config = dict(
    n_experts=64,
    moe_layers=[0, 1, 2, 3, 4, 5, 6, 7, 8],
    normalize_top_k=True,
    routed_scale=1.0,
    balance_loss=0.00863,
    shared_expert_gate=True,
    vocab_size=4096,
    norm='rmsnorm',
    batch_tokens=[16384, 32768],
    dataset='wikipedia_en',
)
Below are experts of layer 2 (counted from 0) of a mixture-of-experts language model. Rows are named router (the router's row for the expert) and show model dimensions 0-127. Each number is 500 + 40 x the weight over its row's rms, rounded and kept within 0 to 999. Numbers have three digits each.
After each expert's rows: "comes after" lists some tokens at least twice as common just before its tokens as in all text. This comes from a sample of Wikipedia text that the model never trained on. Tokens count by the router's weight.

# expert 54
router:494447591476475556487501524476467479443479537519530592495445487497562461468485566567457496576470514446522516517515528516539497488470492495539485453523469422477498505559491478547536475491457491537504507511518538555498478491470478521421511546478521381512436436417473478525472524503527492474425503499521511463575483497515520536484438598467510458584539500430426485496456539548451528500541
comes after: ",", " the", " a", " that", " this", " —"

# expert 2
router:485536528494496510419527499498436487455526522528528549467421482419575492522494530488472472486488478533510594528561536497541478448478453550429429487547452458469501541577480538531545486588493477489561495434500505533515491527546452475463461602482539468461469535491509471553548509546558469535485526565542483465574511466510552529479443475429496453540496524436473457461495516560519493488522
comes after: " ", ":", "-", "/", "_{", "E"

# expert 32
router:483488596507476555495553476540415485484490582518500482471478482463508475516467469496522490564502510487435516515542514486465441480512540553520497480509566478481519459500443498507590537523495456547517474452466516507518411456458448504509542563514518480516502485502444431553621515511463440474480491533536462498476463459500526578448484534460605428479498502443569455547477479523506547425539
comes after: " the", " a", " was", " and", " to", " were"

# expert 39
router:510509567486478513455531401543486410523505523572498546418460510527475410492499503482427415551530496568455512517483506506531416501417465554523502482565504467464505488550507526545534571536477461489503557495507578559490485465545529427494511509497489477486476476470495435558521544542524484459481483541529504528550465508566554522519490517444487437530535548491527394462498525476490523498529
comes after: "\n", "-", ")\n", " |\n", "\n\n", ";\n"

# expert 11
router:494553529498487608469577474453412411447513546491555487463455505499501492552504500545510482461538494446502518496548516518548471501489466505452498467511520472529552510523419517476502488499456557496543491430517516520462497469532453453467488576470535443521432499519494391580593500497568478473484507488541565479521471543496495523481455467407482482480533527452497448510467460528530503547590
comes after: "1", "2", "6", "3", "0", "7"

# expert 16
router:532461538499419504413488462525495462478508598502451513466470504482476437491452550566463485548529534479460475508509473581531454517409500568539484500566524452510427467545495565484591512583514503510467530468484483491465478496487489547406518517441497429497506476512455479581553488552504478485457456551522486463525510522536540516496467475413471476484559522423492511446470508550501500532525
comes after: " the", " of", " The", " National", " Reg", "'s"

# expert 12
router:465504536505513502458549493515410492529537539492528562495470491499488433446496551467469392561493501409444559510542571497548485509490461553528522434590516403521535549525473511519513516486529479522491526512525508547508472410485445538497507543464499487484432516514433392500502488510550498468491562526515559507541465534532539481525480513477517482512560542452534507488490531520447559457598
comes after: " ", ",", " on", " October", " January", " September"

# expert 9
router:510461484441459536477502442465481459428497542530532527449515467463551465508516484556478460536530457508440487503490522525553473396465426494539458473591463468499457425522479495495509544506543517489515515482465507526473449492470474496498544581514484432513473430520480452516518585492525468509444531538599525465504489452488617528518457483446577498540545520410453490502490522446481476455525
comes after: "|", " |", ")", "===\n\n", " |\n\n", " Year"

# expert 29
router:522489486467482541512474479490461491435511543561493569504482429425522439498477522500500426489507499461496526465558565533546497480485495525454496439520506384493533552470444519524487491483497550502493496468506535519467420496508399545448503500504448425474448509502488429600510512539519467494488493517529491484497478486557514518429467518456516498496526482448507464446450493616484518498638
comes after: " ", " |", " (", ";", " in", ":"

# expert 40
router:498524489491530611475497528548487506483484544509545600473434430472554462536463585476456485561468499457451493506522517488539405526488444523474403507535526461460544500490451488509517540484479486471463534466470474544539417466511509505507494500454468463508482475475444474524499518449548413514434532612507503478500495481456497523431449485461590470557479541482475468535459509531485478516564
comes after: ".", ",", " was", " he", " as", " He"

# expert 4
router:517489507455471520505532406535466492440466528588522568480487489423513476507480511517453507507472541476438540484501535570507458523472450519477465493530510449511574480498471509556527550608527494485451565453568527520520451450480469541507516508517435436520513508504473422521477559474491490476443531574583539458516489500473504590496442528441563494559446486447516418516483484508436488507519
comes after: " was", " is", " It", " it", " were", " are"

# expert 35
router:504469541491492542453497536527474488513526526503511578462457463472494438507466495564427441522515462470540532511543523555482476480419546497487473447486482478508518526486383513518506522555475483499556522444463497464490399478504480504466482516518501386526463466530460416517490540605525487475468519550528483527517503419495518560472443498528553457549497506426464475575482525536446524591510
comes after: " of", ".", ",", " in", " and", " with"

# expert 43
router:492485514441484501467564487536452487445450537543498524450506471459471404499479562528448518503476470507485503549539498536539473487411425561460430461498507478536545493518517498527520522491483483526569485491495549480500462403503463551497540565489500423484407470483458433515497560490541491424460543520520492544530471491477553510488467521442565467590435471441447492510447539546470471447548
comes after: " |", "0", ")", " |\n", "1", "2"

# expert 31
router:469498532484475615527493515578489460525499556499516503401485465481555446492436491499482470555526511476521527517510505520556472460503426562479492455532501469505534538482432513480548517528456494515495508446518477559505436444449422567389526511494511446503461484520403450515533510463470498507509529483522564454527517480533562531450461464454478424485504546467475493554449427521447467541538
comes after: " |", "-", ":", " of", ",", " de"

# expert 36
router:529518527481515618478530485494501455471458636582516587461453445457514436458455535494427474497508463489501594510518566525532489506478477553460438447526519471524467472509400492498546484520468477495543554471536528493458414513512507545520502517456483434465467493470469470504492519461514487500505487522522534531459477431495532558501424463471556492498439467474535472467455532506488532449544
comes after: " \"", " (", " |", "==", ".\n\n", "\n\n"

# expert 1
router:468532526538501492436541407514458475478530549482499529475503520443542514536489503476464427515491458422460516539496528524520464483463463481458479458555493400502472512501422495479547528524509516530507591475532478495485450508540491554553540567513443460515488517450453447606553523566544467479492446529537507521527449476474557518473458542461503477519499531436523448499379493558497493539573
comes after: "|", " |", ":", " /", "′", "°"

# expert 26
router:581542586522464529447505470464476494479538524538509562466497479483576496471540479549484509504493468554508522484529489535461460433464442540527473517500534437560475505520441526520622558520522530536468493499485526517469448471484404545491497497508549488462445453470438473511529545563548495437495509560505442527572516501480504534476444544447523464537457499455513421545467505548413475534561
comes after: " the", " The", ".", ",", "The", " that"

# expert 20
router:515538530428505510443535490446399500467459571543483528440455506474536482491454535472403415489530503478403522560509496542555464507446523505498494456499494482525512467542445510548530588531453471491524582480497517522531457441518442489472478544476503452500449461491515434550557523495535493482479463571552511458549458483508537493442477517445529432535548538495483450554478558475485495529557
comes after: " |\n", "\n", ")\n", ".\n", "\n\n", "==\n"

# expert 28
router:514483504470463551425562473509442443451478565561521531463449465474527461518495532506472470522539506486477543517544554544530455445460481554466451427573531430497499478524472549506552515545486486505489522420532535549503426452529462514448498554494478444511463453453483420587523538493528456499443539534547524496533499455531545554480436512462521454525514511448498474522447516571458538535583
comes after: " ", "–", " (", " +", "/", " −"

# expert 27
router:516465514543504516407517493488444406462494537517481508456403446471519460461443506527486474556474483478480513538496537550517419448435487501544408516549532528528485522495469566497556492569468456493441494517501530474532390469509465466481519514485482478533401460519363475519480581546477466463481539539548483520496525482509519501516459490464516485542483500483507527441479501492480469575533
comes after: " ", " the", " United", ".S", " a", " New"

# expert 57
router:529507521504473527440488490535482465500454512526527583480403486488505441503415530535466498524546497501494552540575511504586430478484443536551501468524543470469525421534473567516502484543452556529469466403506492565519455509525444484480496566520534459546477494441491490501503541504540500521441472543537502497579447514508571541466463482503481445510525531425529498510447516500432534540607
comes after: " ", "201", "200", "199", "–", "202"

# expert 56
router:521516596481452538495543418513469458468503593523538496488458469452587491464474527536468525570523481476491527503501537501513461447500473531516496450514516431486497486550476553467648570529510523487468518481540476572452472472524477518411480531491445382529531484560462463515540513487495507456482467507549527521542451503508513547488478506440520462504529547480530424475461538499479499507574
comes after: " the", " to", " and", " a", " of", " an"

# expert 17
router:498488528533461511436536448484474466491430557579511550493463424534456453435490481480456482487551524391494526542534504545485443446476509485527495454503486466486499546484458542541598465556536485457520577496509535511524476488488458488454497512479538431487477476443476455524495551503549429450458477562556605489499526454525529487458467558485506478505480465444537516506494469545390510531548
comes after: " |", " the", "–", " sp", " Th", "19"

# expert 59
router:432454510495479566414548489510416526518494551493500564453472448477482436544436547528436472509475473454467509507501559555479459514435506517472486506477524470470467536524462531524490521526505505480565550507466541498445382441488462509455500514529516447521471454512485390513487539632529495502490547540521521479513461461519516551474470464499516495578488493438477486534459500533463533587532
comes after: " of", " in", " at", " to", " for", " on"